Weights of a small mixture-of-experts language model, trained from scratch on English Wikipedia.
Size: 18 layers, width 128, vocabulary 8192, 28.5M parameters.
Below are experts of layer 12 (counted from 0) of a mixture-of-experts language model. Rows are named router (the router's row for the expert), down (a neuron's output weights, with its number) and show model dimensions 0-127. Each number is 128 + 32 x the weight over its row's rms, rounded and kept within 0 to 255.
After each expert's rows: "raises" lists some tokens whose logits its average output raises strongly, later layers aside. This comes from a sample of Wikipedia text that the model never trained on.

# expert 15
router [140 132 147 164  77 137 172 114 117 152 182 170  94  96 158 110 107  79  92 174 142 154  95 172 149 110  76  83 105 116 175 164 157 112  98 154 109 119  89 181  83 143 176  96 156 105 151  58 119 158 108 155  90 118 101  99 113 175 122 117 160  50 183 163 117 137 149 110 146 128 174  95 104 144  80 112 137 123 138 170 119 161 158 122 201 163  97 136  95 147 164 167  95 106 141 149 144 129 135 126 124 195 150 143 133 147  63 101 104 150 108  79  54 193 137 130 163 151 147 121 131 101 132 115 120 155 115 176]
down0 [174  76 111 145 116 160  69  37 106 127  84  87  95 132 168 142  90 115 154  97 183 107  80 142 161 139 132 154  79  84  80 112 132  98 169 158 129 115 153 137 126 141 103 157 168 120 163 170 115  83 151 205 109 183 189 135 165 155 121 106  89 112 180  95  97 112  83 172 121 173 131 149 107 156 144 154 175  74 138 171  77 148 109 110 131  81 148 179 119 132 119 138 118 108 147  93 103 158 126 126 122  91 114 123 105  96 175 141 135 123 116 198 143 133 143 124 137  78 101 157  87  60 110 127 141 111 141  98]
raises: " it", " he", " there", " the", " they", " although"

# expert 37
router [ 95 109 116 147 116  80 169 130  91 124 161 179  88 137 114 132  86 160 127 155 160 167  78 160 103 135  84  94  73 112 141 151 143 113 170 111  78 143  67 165  98 134 141  90 155 120 160  84 129 131 102 123 113 102 112 121 114 142 102 126 196 117 165 172 169 163 128 104 137 142 189 135 100 163 139  70 114 118 111 130 103 178 118 128 172 142 130 200 101 105 121 140 152 136 193 161 136 147 172 139 132 155 188 101 173 121  89 107 124  87 130  57  75 182 157 124 187  67 150 138 168  93 122 100  59 122 135 120]
down0 [154 172 175  99 110 130  90  70 152 148 158 144 157 112 131 146 161 141  91 178 128  91 171 125 109 101 105 138 152  79 142  96 180 159 112 162 144 195 178 128  88 155 181  98 125  94  69 137 127 190 150 125 123 187 122 122 127 156 135 112 164 136 104 118  83 186 117 114 164 137  63  95 139 124  97 131 127  92  99  66 143  64 109 167 167 134 120 150 108  91 127 138 101 133  91 123 124 129 131 194  72 184  92 129 176 148 184  93 159 165 141 131  79 138 119 139 139 164 147 121 209 115 140 139  98  82 140 141]
raises: "–", "anger", " |", " —", " Commonwealth"

# expert 33
router [139 140 105 130  67 110 143 156  61 155 168 193 130 111 142 116 134 112 101 147 177 165  82 152 138 150  89 101  93  43 102 158 182 140 108  64 101 139 104 156  46 102 113  43 184 159 100 118 115 164 129 101 123  95 125 123  69 134 147 126 182 115 117 167 118  94 115 118 148 170 184 117 106 135 137 107  92  93 156 123 173 116 135 122 136 124  88 167 112 108 131 175 128 116 199 156 157 142 128 130  94 144 132 157 170 155  72 145 121  99  85 117  88 119 166 127 139 128 111 139 121 121 187  62  84 130 146 125]
down0 [120  86 105 116 108  81 109 132 160  94 183 105 175 140 148 158 145 180 153 152 140 118 153 170 135 128 171 101 142  78 109 123  99  65 220 110 173  99 120 123 122 136 103  48 151 131 208 172 126 139 127 129 146  99 149 151 164 149 141 101 132 148  70 160 104 201 132  70 148 144 173  88 114 147  96 140 142 131 132 154 113 102 154  99 164 151 131 119 145 140 144  82 131 130 170 125 152 136 134 132 165  78 130 142 160  95 100 121 170 111 135 123 125  46 101 139 133 117 109  68 179  36  97 133 127  91 116 160]
raises: "ian", "o", "ipa", "ino", "iate", "ita"

# expert 27
router [128 127  49 162 122 110 171 167 100 159 161 156 135 119 156 141 111  85  63 169 147 151 161 144 120 161 126 148  97 120 162 130 133 114  88 106 107 133 114 193  87 110 185  86 192 101 138  98 117 165 134 141  96 139 107  84 158 170 189 118 143 109 173 172 158 202 135  93 106 160 160 112 111 156 114 112 132 145 146 130  81 141 126 114 195 120 101 138 114 137 123 111 110 120 167 164 179 133 147 120 135 140 146  54 141 158 150  77  96  84  83 125  89 105  76  86 131 114 128 139 210 125 128  67  84  80 102 144]
down0 [123 137  91 136  95 123  95 116 100 151 118 189  94 184  74 192 116 106 156 136  85 172 112 173  69 120 122 168 122 150  84 116 237  79 180 192 138 165 112 109 184 109 119 101 170  87  98 118 115 100 118 117 153 138 188  97 153 101 123 127 173 168 104 160  94 117 132 174  68 139 129 111 104 131 148  93 177 141 120 113 133 142 155 130 111 186 150 149  96 129  91 147 199 101 156 133 113 144 149 112 162  89 136 167 153 140 105 103 125 146  81 140  92 118 143 174 131 125  97 173 111 148 139 182 163 106 121  98]
raises: "asi", "arn", "ase", "ys", "aly", "adi"

# expert 31
router [126 110  94  85 103 118 127 147 132 180 147 134 159 116 119 134 141 114  86 120  98 192 110 149 163 139 123 137  90 133 141 182 143  97 102  88  77 118  86 150  62  87 159  95 163 141 110  88 140 171  89  84  75 140 127 128 100 166 103 110 161  91 142 147 118 133  81 148 185 138 166 115 137 166 116 119 137 160 135 125 149 123 202  89 179 116 133 190  51 117 152 139 140 143 147 155 174 159 165  78 119 137 142 177 149 127 113  75 161 134  86  65 124 191 123 163 191  96 126 159 103 107 126  44 147 111 152 128]
down0 [126  98 175 140 162  88 147 105 102  77 113 145  84 129 117 158 190 127 170 129  63  98 126 162 106 163 120 155 133  50 118 116 119  77 173 111 128 108 153  88 119 103 130 137 109 130 169  95 172 119  73 111 132 155 166 125 148 116 131  72 185 168 114 132 101 168 138 206 115 114 149  83 127 137 121 161 143 121  90 151  98  89 126 154 148  85 103 137 139 133 131 156 140 187 183 171 158 167 144 150 102 173 185 138 126 169 103 142 148  92 136 130  53 164 119  91  94 116 201  91 142  92 119  56 134 122 136  83]
raises: "que", "ff", "-", "qu", "vel", "k"

# expert 42
router [126 134 130 117 127 139 159 128  36 165 166 173 116  71 127 117 110  92  98 150 117 164 117 122  72 124 113 132  86  66 191 132 123 127  83 132 136 139 114 163  74 105 188 138 162 139 118 118 161 157 110 122 115  95  94  96 133 165 172 111 173  93 154 168 168 177 136  90 120 136 139 145 108 153 118 142 213 145  91 139  85 170 140 117 175 145  67 148  95 102 156 130 127 126  97 108 135 169 143  46 136 115 154 112 179 145  66  76 102 180  94 113 144 133 165 113 116  72 130 157 138 120 133  56 103 143 146 164]
down1 [157 115 145 167  52 118 142 143 128 122  82 151 172  60 165  95 136 133 138 119  89 180 189 153  88 158  97 119 127 129 146  76 111  55 131 110 118 105 146 177 141 106  74 107  93 141  63 104 122 166  84 148 119 148 194  90 143 134 136 149 139 134 138 178 138 163 136 183 114 169 157 182  74 101 147 100 156  87 145 115 127 155 137 134  83 145 164 117 145 137  96  86 123  80  49 133 126 137 151 143 102 103 173 121  74 131 152  92 150 121 134 156 107 138 125 171  87 143 109 130 138 207  98 108 131 112  75  85]
raises: "ona", "a", "ba", "se"

# expert 29
router [132 121 132  87  78 118 158 149  69 137 170 180  95 132 126  96  97 147 118 160 202 155  86 203 103 157  99  76 102  89 144 125 174  92  88 112 104 155 132 181  97 123 146 128 139 141 165  98  97 136 106 155 147  58 108  93  56 114 169 112 144 101 152 189 164 144 141 114 132 140 165 138  64 189 148  79 132 162 103 183 119 160 112  81 153 120  73 109 134 102 135 153 198 106 156 137 110 143 111  93 162 159 181 122 134 129  81  86 138 105  73 110 118  97 122 120 160 142 133 122 143 140 134  96 109  90 166 125]
down0 [174 116 151 107 111 114 102 120 164 127 115 176 107 135 123  82  93  76 177 162 112  91 137  78 129 113  90  58  85 183  73 124 100 133 127 122 146 148 185 107 106 146 118 124  80 123  56 102 102  96  57 157 125 144 102  92  78 108 134 136 129  94  79 112 102  98 189  86 128 163 112 152  83 109  69 119 164  77 154 150 110 166 177 139  90 157 199 101 155  82 122 110 126 123 141 130 138 136 147 155 113 132 118 105 180 152 127 120 148 162 106 148 103 100 122  93  76 178 122 125 135 176 198  88 115 161 104 151]
raises: ";", "er", "\n", "ly", ","

# expert 49
router [116 144 119 134 126 111  93 100 131 129 151 172  91 114 140 113 110 134  93 138 153 162 125 149 131 162 106 171 105 139 180 139 166  96 104 111 100 121  84 159  32 137 125 108 126 152 129 116  81 152  46 140 119  87 113 102  50 154 207 104 175  78 134 167 170 144 115 114 156 229 151 129 133 148 135 104 106 158  91 158 114 160 157 122 150 118 184 165  78 114 138 169 182  79 171 150 112 113 124 155 136 107 153 104 160 109 112 127 136 105  90 100 112 123 125 129 217  82 116 106 154 134 148 102  61 130 136 158]
down1 [199 137 120 168 113 155 123  63 117 153 130 159 135 103 189  75 158 149 137 123 114 148 181 136 116 110 139 102 184 138 120 120 134 149 125 120  51 107 105 134 115 131 127  90 129 191 136  97 129 132 144  64 100  91 125 158 161 143 106 159 135 136 116 115 119  73  75 145 141  55  91 128 114 140  74 106 150 133 119 115  77 142  59 144 180 153  90 191 107 129  93 114 129 159 113  53 125 107 116 101 107 132 118 150 136 112 136 104  68 118  91 178 157 169  88 146 159 124  65 166 127 188 207 153 114 150 114 142]
raises: " of", " and", ".", "line", ",", "r"

# expert 41
router [122  68 110 152 138 113 163 166 100 110 172 145 112  63 132 112 152 105 134 156 173 191  79 157  90 191  86 158  88  66 128 139 158 111 116 190 112 132 124 165  99  94 135 114 161 140 148  89  81 153  74 109 129  82  86  94 109 126 136 114 108  56 139 146 133 144 134 105  76 162 152 145 106 161 102 105  86 151 143 103  96 147 145 139 159 161 111 166 130 109 138 154 150 142 141 175 192 179 177 104  84 140 118 132 163 108  61 121  78 148 142 144  85 164 123 130 124 118 140 113 131  90 185  77  64 170  97 131]
down0 [177  92 133 199 165  74 131 130 101 136 173 138 138 117  89 234 123 143 147 182 124 125 141 105  94 107 136 111 125 114 182 154 151 132 132 133 143 206 106 162 193 140 133 122 111  28 140 111 115  98  89 121 165  94 100 167  99 169  74 135  62 138 128 119 110 131 124 130 122  53 108 156 145 173  87 113 173 115 149 128 141 109 125 153 157 142 163  88 119 164 141 152 116 126 108 161 133 151 162 116  73 156 138 117 139 139 136 145  73 173 108 127 109 118 166 145 129 107 161 128  76 113  65 129 146 190 161 106]
raises: "ica", "ife", "ic", "ip", "ida", "ice"

# expert 45
router [109  94 114 110  98 142 119  92 142 178 146 149  94 119 148 101 128 107  97 126 139 169  87 137 103 147 104 127 117 132 140 130 160 109 154  40 131 106  73 151  82  97 125 109 176 130 121 122 103 162  76 133 172  87 132 140 118 162 163  50 163 128 146 154 186 115 111  95 147 182 165 116  98 164 149 121 137 146 121 110  60 129 160 143 146 164 121 155 129 122 150 131 138 122 156 134 124 148 120  93 106 197 155 182  95 107 166 126 114  94 138  72  72 182 220 208 179 111 164 129 125 125 194  69 134 117 123  95]
down0 [169  68 146 181  85 118  75 126  75 122 127 155  76 150 154 100 157  97 118 102 108 151 134  85 170 125 206 106 119 114  74 108 149 162 145 117  90 166  63 167 120 133 165 164  53 161 126 166 182 100 146 151 138 117 143  75  61 120 135 103 121 130  94 154 158  94 137 154 160 151 191 113 140 145  93 165 111 129  57 138 157 134 110 149 117 126  79 128 125 130 181 146 126 164  83 147 133 110  95 105 111 103 137 151 124 135 117 126 159 148  60 113 156  90 140 147 139 107 194 116 122  77 109  75  76  96 103 126]
raises: "st", "ner", "ine", "ines", "ens", "ese"

# expert 6
router [136 108 137 153 121  80 169 110 113 141 149 187 149 160 148 134 101 153 109 177 148 168 128 144 135 153 116 125 107 125 175 112 159  82 104 145 128 152  90 133  77  72 149  97 177 175 139  91 133 136  97 148 112 103 145 100  85 128 208  91 161  79 167 187 199 146  84 126 110 129 163 117 115 162 119 106 123  82  78 173 112 178 189 161 141 143 124 154  89 150 153 121  70  84 189 143 127 121 190 129 139 157 168 137 145  89 120 143 105  96  72  93 138 143 151 150 197  85 155 172 143 117 131  89 113 118 176 149]
down1 [162 105 129 127 130 127  90 200 153 119 116 106 114 106  92 115 135 119  86 118 166 108  81 105 183 177 136 142 101  85  84  70 145 164 108 105 121 154 122 150  53  74 180  89 155 127 161 137 144 166 172 118 117 126 141  96  84 116 143 144  93 113 109 160 122 230 106 148 123 173 154 138 127 196 116  95  93 141 153 162 115 127  57 127 157 149  83 130 144 124 107 155  89 148 168 150 161 132 152 160 130 194 154 102 161  90 180  99 138 183 162 131 114 138 141 103  89 144 101 143 168  58 115 105 178 121 109 105]
raises: "s", "d", " of", " in", ".", " ("

# expert 9
router [126 141  85 141 130  66 148 144 129 163 141 202 101 123 154 124  89 117  82 145 178 186 113 123  94 127 108 123  82 131 126 140 175 107 156 119  86 124  81 199 132  93 161  66 161 131 167 167  92 151  82 117  77 107  94 100 134 163 147 102 121  99 139 159 119  91  99  86 114 158 159  91  86 183 102  98 150 195 138 188  87 169 147 112 172 178  69 147 112 148 153 146  89 116 149  80 195 122  99 116 136 121 177 118 157 127  86  77 128 137 109 113 120 118 114 154 167 115 148  89 172  95 152 149  88 153 126 130]
down0 [195  65 124 141 125 100 159 102 140 169 141 183 144 115 163 142 121 135 145  84  84 145  70  82 140 163 112 151 121  61 196 137  98  99 172  76 121 140 161  71 189 112 178 130 152  63 141 126 133  97  94 124 160 115 115 112 132 104  82  69 149 161 184 164 121 110 102 158  82 100 100 137 131 100 152 136 184 107 151 155  97 132 146  83  91  81  79 165 161 152 135 104 112 166 161 120 135  81 109  89  63 110 127 122 139 128 119  66 116 140  75 143 133 154 170 134 108 148 120 119  86 156 109 154 127 163 151 162]
raises: "She", "19", "He", "De", "Her", "Pe"

# expert 32
router [149  97 117 131 144  91 111 148 154 141 142 175 114 131 171 135 106  69  78 132 212 177  93 159  89 104  54 163 135 125 156 197 160 106 133 124 120 161  83 184 107  89 166 113 146 109  86 130 143 153  91  98  75 111  82  87 115 121 188 115 191 114 121 163 120 142 110 164 150 117 161 117 150 158 138  99 146 126 119 126 104 132 125  51 131 165 102 160 127  93 148 132 154 108 165 135 142 129 150 124  84 159 167 108 183 135 122 120 105 135 150 124  62 143 157 188 153  80 186  89 146  72 151 133  79 173 120  96]
down0 [124 127  97  86 210  93 104 133 107 162  87 138 113 143 113 129 135 155  96 131 109 132 144  98  85 122 124  90 109 133 141 136  94 118  51 101 120 124 124 175 106 166 167  73  96 143 126 110 162 145 150 209 117 111 117 135  98 179 144 148  72 123  94 135 127 188 171 141 144 113 110 193 166 123 108 158 138 186  91 141 161 131 168 130 162 137 144 101  77 100 131 130 118  83 146 116 140 109 162 134  95  78 122  64 187 123 134 179 172 208  82  69 194 141  95 135  85 144 114 138 165 107 107  78 136 117 154 127]
raises: "hip", " of", ".", ";", " were", " are"

# expert 53
router [ 98 118 120 162  98 127 161 145 113 175 193 117 135 127 205 107 104 177 112 156 151 145  63 127 124 166  95  95 137  88 119 130 154  58 149 136  74 126 140 144  91 128 180  92 167  84 142 111 138 151  94  98  97 114  95 119  88 130 125  61 158  75 138 160 154 151  93 127 141 110 176  84 110 180 135 110 138 156 172 179  76 155 120 152 169 129 116 182  72  83 121  94  96 121 146 113 138 158 107 121 107 124 141 114 187 111 141  92  83  86 144  87 101  97 125 152 147  61 111  96 182 105 148  71  82 147 139 113]
down0 [130 138  69 109  84  89 124  82 130 155  92 183 170 134 115  81  86 175 110 141 102 111 139 185 144 163 122 111 135 142 145 162 154 139 111 100 169  83 118  98 121 148 113 173 120 224 116 140 181 174  89 181 132  86 109 141 103 140  96 151  93 164 163 203  97 138 104 126  85 144 164  90 104 111 106 122 152 137 139 132 133 166  73  60 167 107 161  98 153 114 183 116  79 128 174 150 136 158 142 161 148 109 173 126 147 147 138 115 138 116 161 139 201 163 116 141 141 184  99 137  98 107  91 110 194 108 147 149]
raises: ";", "\n", " (", "O"

# expert 38
router [104 106 120  73  94  64 192 102  88 159 170 180  96 113 144 114 146  76 118 139 123 196  69 200 115 132 121 152 137 140 142 157 181  98 123 128 114 136 122 159 125  59 142  82 168 151 117 130 137 158  78 118  87 102 121 109 131 149 122  95 163 124 106 155 112 131 141 100 150 115 181 107 118 139 164  67 123 129 139 139  71 166 176  66 173 116  87 161 128 147 127  86  97 133 131 118 186 136 161 111 166 184 107  85 122 152 113 140 120 145 132  75 106 133 193 180 165 159 144 151 154 118 148  89  78 142 187 125]
down0 [116 112 113  68 117 177 142 138 122 118 180 107  90 132 102 130  94 145 124 186 181  75 155 186  67 120  96  85 195 107 171 170  94 123 166 133 156 150 117 109 125 121 105 149 190 139 110 149 140 121 107 182 126 156 136 102 111  99 107  98 100 166 157 127 156 148 200  86  98 132 142  92 138 130 128 109 151 118  44  95 139  96 119 106 103 162 133 151 118 157 141 120 147  67 137 134 105 125  82 137 125 124 149  50  75 119 192 143 146 115  97 105 146 219  91 119 102 145 119 147 131 101 135  68  68 141 154 129]
raises: "on", "ons", "ve", "y", "s", "n"

# expert 40
router [135 123 124  91  79 115 127 133 114 141 146 123 129 138 132 121 134 131  91 190 124 168  77 115 126 119 122 119 127 116 209 178 172  79 121 122 116 121  83 185  79  95 143 108 157  77 192 109 132 136  77  83 116  90 106 137 151 170 134 102 139  83 205 155 130 159 114 126 147 178 155 149 110 173 179 129 154 107 108 117  85 163 157 150 172  99 153 168 125  72 131 119 166 100 118 112 163 177 147 114 127 155 141 189 146 112 135 107 121  64 116  96  82 169 150 158 160 114 173 176 117  95 154  90  68 177 116 194]
down0 [ 94 135 127 108  98 123 123 109 117 186 119  73 180 148 166 156  99  97 139 148  85 118 148 177 108 184 112 197 178 156 111 115 201 119 114  72 141 120 122 159 138 147 122 110 147 176 170 159 155 118  89 107 151  82 187 136 119 165 105 194 119 164 121 126 175  86 109 114 128 172  85  96 146 136 155 140 105 141 141 193 163 118 110 121 111 151 130 143 174 146 158 131 117 117 190 153  93 140 139 101 195  86  86  73  88 179 139 172 206 150 124 137  71 138 142 126 132  96 134 177  99 114 119 114 177 137 116 108]
raises: " (", ";", " –", "\n\n", "\n", " |"

# expert 35
router [ 97 116 100  93 107 123 176 141  98 137 161 180  95 130 145 101  97 129 113 138 169 169 152 181 128 155  68 115  88 149 138 165 178 126 101 139 106 145  98 140  58 117 157  77 157  67 160  99 110 169 114 111 149 120  54 113 136 144 112  86 170 106 194 181 181 128  87 107 167 138 162 114 126 145 130  94 193 109 100 141 104 131 170 152 170 118  94 149  94  89 148 162 165 106 183 161 124 155 109 113 118 139 147 139 215 144 144 118  75 132 160 113  83 149 126 127 146  98 159 139 146 118 123  77  83 118 163 194]
down0 [140 161 139  76 189 156 163  98 105  84 160 100 125 138 191 120 118 165 163 157 135   6 183 113 126 151 131  98 116  88 102  99  96 106 150 121 135 161 116  82 142 168  57 143 132 123 134 162 117 145 158 172  66 160 181 131 130 129 125 215  99 139 113 105 143 179 143 179 116  91  90 118 164 118 104 205  99 124 132 186 159 140 105 111 118 151  99 137 148  91 121 111 118 178 102 140 137 115 126 102 119 110 160 143 136 132 133 166  70 128 149 123 158 133 112 154 143 108 114 111  92 158 157 141  70 120 179  88]
raises: "s", " =", ".", "=", " |", "ories"

# expert 17
router [161 109  96 117 119  81 128 108 132 129 152 160  69 127 157 156 106 101 110 195 140 164 110 146 107 131  70 145 128 145 211 165 127  46  80 128 112 137  94 130  91 122 183 117 113  85 100 132 154 137 122 134 100 117  55  83 105 138 160  98 193 102 154 171 161 156 106 131 121 127 155 109 126 148 166  86 156  97 135 139 112 146 132 110 140 164 128 148 109 100 122 141 146 124 130 184 120 156 159 123 112 167 173 117 126  93  82  95 120 113 114 102  49 197 147 153 168  80 178 127 157  59 162 112  57 138 143 180]
down0 [173 117 106 165 146  99 157 154  76 149 132 116  89 143 157 127 101 146 111 159 134 179  70 133 162 160  83 178 135 129 153 116 117  64  82 132 109 108 115 108 116 151  72  78 163 169 136 214 136 153 170  88 107 115 132  98 134 164 105  82 109 138 123 166 150 138 138 102  97  49 172  62  94  56 122 117 130  91  98 108  95 109 134 109 100 143  65 151 168 126 151 132 123 167 171 126 183 136 144 192 143 101 144 118 117 125 105 129 123  92 177 107  97 184 170 136 155  90 110  87  81 101 107 117  90  92 134 135]
raises: ";", " (", ",", ".", " in", " on"

# expert 58
router [106 122 110 169  69 105 120 146 110 161 170 166 120 126 188  59 114 127 137 174 159 161  18 180 143 176 112 129 102  85 140 132 179 123 115  92 117 149  97 144  89 123 165 110 138 126 121 122 117 170 122 112 163 103  82  72 117 162 194 120 174  96 161 162 142 116 167 122 169 128 157 160 133 192 138  82 196 159 155 102 128 150 133 128 185 126 114 177 109 135 126 127  61 123 168 145 146 128 149  76  94 180 187  75 159 142  99 106 102 122  99 121 102 131 175 101 121 121  86 130 122 112 117 134 128 111 130 101]
down0 [162  75 122 190 108 120 133 124 191 155 117 118  97  83 163 171 124 152 119 122 143 183 103  64 138 147 105 108 159 105  77 101 115 144  79  99 147 161 139  82 127 146 120 144 119 153 139 124 123 114 170 101 105 145 146  83  80  66 114 255 150 124 107 130 129 130 132 140  68 166 159  66 171 107 159  93 126 120 126 146 111 112 123  78  67 129 154  90 118 143 103 164 168 174  93 161 115 140 112 145 126 143  72 152 139  79 142 100 103 144 114 133 108 103 124 151 184 152  74 137  87 126 165 130 145 139 159 160]
raises: "ith", "ic", "al", "ani", "ine", "ili"

# expert 56
router [135  79  95 105 142  94 138 115  95 142 166 147 107 137 118 143 109 103 106 129  84 160  80 148 124 185 148 100 101 167 126 161 130  62 119 125  97 155  64 125  51 136 122  93 157 138 134 111 120 157 102 104  89 125 102 109  75 142 139 105 133  83 140 185 152 121 160  82 162 164 153 115 104 187 151 158 142 125 118 115 115 133 200 122 164 141  95 197  92  75 159  82 155 110 193 127 181 143 157 138 156 149 148 162 173 168  98 154 145 104  73  90 132 155  88 114 136  81 146 113 143  60 183  90 109 190 137 120]
down0 [142  93  90 129 131  93  94 126 134 136 129  99 144 118 141 152 100  99 161 108 153 100 124 147 192 113 125  99 159  90 150 108 102 138 115 134 131 176  88 140 142  98 148  76 101 158  76 120  54 123 162 128 119  81  82 126 123 126 112 104 151 112 127 142 100  99  46 126 176 172 174 169 147 144 196 107 143  73 154 140 153 107 104 171 134 144 120 155 162 159 171 108  89  92 156  91 139 105 100 158 146 116 120 125 115 212 107 139  46 152 104  50 143 148 130 126 128 155  90 173 103 165 128 203 124  89 158 193]
raises: "l", "ting", "ted", "e", "r", "ble"

# expert 21
router [111 137 137 140 137  95 198 104 116  96 148 153 110 154 159  51  99 143 106 132 166 174  95 182 145 148  95 126 101  47 142 156 143 127 115 137 128 130 111 147  79 102 179  77 131 120 107  84 121 120  99 131 103  63 128  84  79 152 153  58 137  82 139 159 144 128 169  35  82 158 164 127  96 149 131 122 146 146  73 144 126 124 165 130 148 151 117 223  99 112 107 150 141 101 132 163  90 118 163 106  87 142 187 128 163 126  80 150 117 127 105 141 104 123 170 141 158 127 146 104 167 116 180 122  62 151 127 129]
down0 [ 75 110 174 150 145 161 133  93 142  92 134 102 120 170 143 141 123 132 180 181 126  85  93 159 105 197 125  87 153 140 149  83 155 132 166 135 114 141 105 104 113 137  94 117  66 121 171 123 120 103  87 207  67 129 127 199 150  81 102 148 152 194  95  77  89 110 135 133 148 158 137 120  82 124 145 152 178 128  62 149  77 113 170 132  94  86 133 114 118 154 141 159 130 133 135 169 148 104 122  86  89 167 197 145 110 114 145 178 136 124 118 115 131 134 151  82 186 110  82 179  81 175 135 162 107 141 107 148]
raises: " of", ",", " on", " in", ".", " that"

# expert 51
router [116 106  98  83 128  85 159 108 110 121 153 149  89  85 211 108  91 131 117 116 144 155  99 172  92 132  89 113 136  91 182 200 153  64 126 148 103 168 126 178  84 139 143  84 133  91 124  93 147 130 105  92 120 119  72  89 126 145 180 131 184  92 145 153 162 143  96 128 121 113 165 142 141 143  97 120 133  75 100 121  97 158 184  83 150 201 123 148 110 108 162 117 153 114 154 168 140 125 112  88 150 161 172 128 185  75 101  80 139 145 105 103 142 132 132 125 155  99 148 151 181 137 196 116  60 104 176 117]
down0 [150 100 113 136 124  78 156 134 148  86 120 121 110  82 139 200 140  60 115  88 122 142 202 123 182 171 171  74 106 127 133 183  91 136 143  94  96 116 134  99 128 124  91 134  97 133 109 125  58 116  68  83 103 103 165 101 123  92 148 194 132 152 136 114 127 133 128 105 126 130  81 115  84 187 138 115 164 144 147 127  77  91  97 164 155 182 132 143 175 110 119  94  91 110 157 113  75 167 115  58 127 147  92 101  89 110 155  55 153 125 152 136 139 110 153 124 143 180 117 151 153 155 137  93  88 157 107  67]
raises: " and", "\n", " (", " |", ";", ","

# expert 57
router [132 127  91  95 139  89 121 154 149 207 159 115 135 138 178 112  62 139  91 166 137 178 138 139  98  95 126 144  88  99 174 148 144 114 134 125 102 115  89 146 143  44 166  82 178  98 119 107  91 174  76 119 129  90 130 103 152 147 164 145 116  86 123 152 198 142 108 104 116 169 156 114  80 149 164  86 155 132  91 137 134 161 134 109 182 164 115 158 105 132 160  96 123 107 131 122 157 179 168 109 104 133 149  97 100 142 140 105 104  98  75 102  96 131 167 184 170  86  75 167 221  91 129 114 110 122 142 173]
down0 [ 88 116 112 103 130  67 181 138 135 125 132 176 156 145 101 100 150  85 109 222 108 163 118 121 144 179  89  75  67 144  60 176  67 156 101 108 135  89 114 107 157  82  97 156 126 169 146 138 127 117 172 182  81  87 182  85 124 131 148 145 144  99 132 154 171  90 195 142 127  94 141 108 155 118 162 173 113 180 119 109 165 145 117  65 171 126  82 110 125 160 148 149 185 128 136  94 130 166 126 148 153 184 140  52 173 137 112 112 123 169 103 122 120 127 115 137 141 136 126 132 122 105  87 170 126 128 133 117]
raises: "vi", "hi", "wo", "reg", "end"

# expert 19
router [167 108 126 112 116 102 125 147  94 144 125 155  96 164 144 102 113 147 110 173 133 182 102 144 101 135 102 132  94 113 140 131 140 115  72 109  80 140 116 235  98  98 143  95 162  84 167 109 120 127  92  79 121 120  88 130 124 170 155 115 164 130 171 189 161 133 114  93 123 145 139 149 144 159 101 111 169 109 128 143  65 131 118 140 186 168 105 164 109  75 154 164 168 115 205 169 107 149 109 107  97 158 135 132 129 134 100  96  82 140  97  68  83 195 158  88 161 145 111 129 210 102 166  83  61 141 134 124]
down0 [104 111  89 160 119 129 124 121 195 165 145 102 157  89 206 142 160 125 112 134 132  95 154 156  95 176  86 161 145  93 146 140 145  68 116 147 100  93  57  73 128 120 124 189 143 121 126 107 126 100 139 172 158  82 118 163 102 126 139 136 212 127 137  57  86 156 164 164  87 177  99 108 141 115 151 175  56 106 131 200 142 116  89 135 136 127 132 115  76 107  65 131 131  91 106 172 125 157 154 136 148 146 139 101 115 166 185 179 154 134 114 143 208 128 135 133 154  99 137 112 112 142 135 140 137 107 132 166]
raises: "-", "–", ".", " to"

# expert 28
router [105 124 140 110 127  90 154  96  94 131 167 148  89  82 195  77 125 147  62 142 127 180  74 193 107 160  83 124  86  94 111 137  98  71 103 133  56 189 105 184  91 128 171  83 126 131 169 109 149 159 107  96  94 111 113 129 134 161 129 114 163 103 159 149 132 155 139 137  92 206 168 132 141 137 138 105 161 123 116 146 129 136 169 106 158 157 119 156 118 112 149 134 104 109 134 128 198 158 181  97 114 160 145 128 106 181 137  83 133 134 109  69  85 192 137 147 134  86 162 168 183 136 135  93 120 168 131 162]
down0 [115  90 129 141 154 110 160  97 183 139  95 105 131 128 104 145 125 117 115 151  84 120 170 116 108 101 136 102 120 147 128 132 128 156  79 123  80 183 129  98 122  97 159 152 131  88 145 166 129 118 136 131  32  93 140 177 177 152 108 130 124 147 102 193  97 154  97 106 212 168 169  97 168 124  95 110 102 124  94 119 125 121 171 133 153 102 131  97 111 181 104  98 159 151 146  93 129  77  95 140 132  94 193 163  85  60 166 116 193 156  79 107  98  97 168  93 116  88  88 158 118 111  46  99 137 105 147  98]
raises: "\n\n", "\n", "=", ",", "in", "no"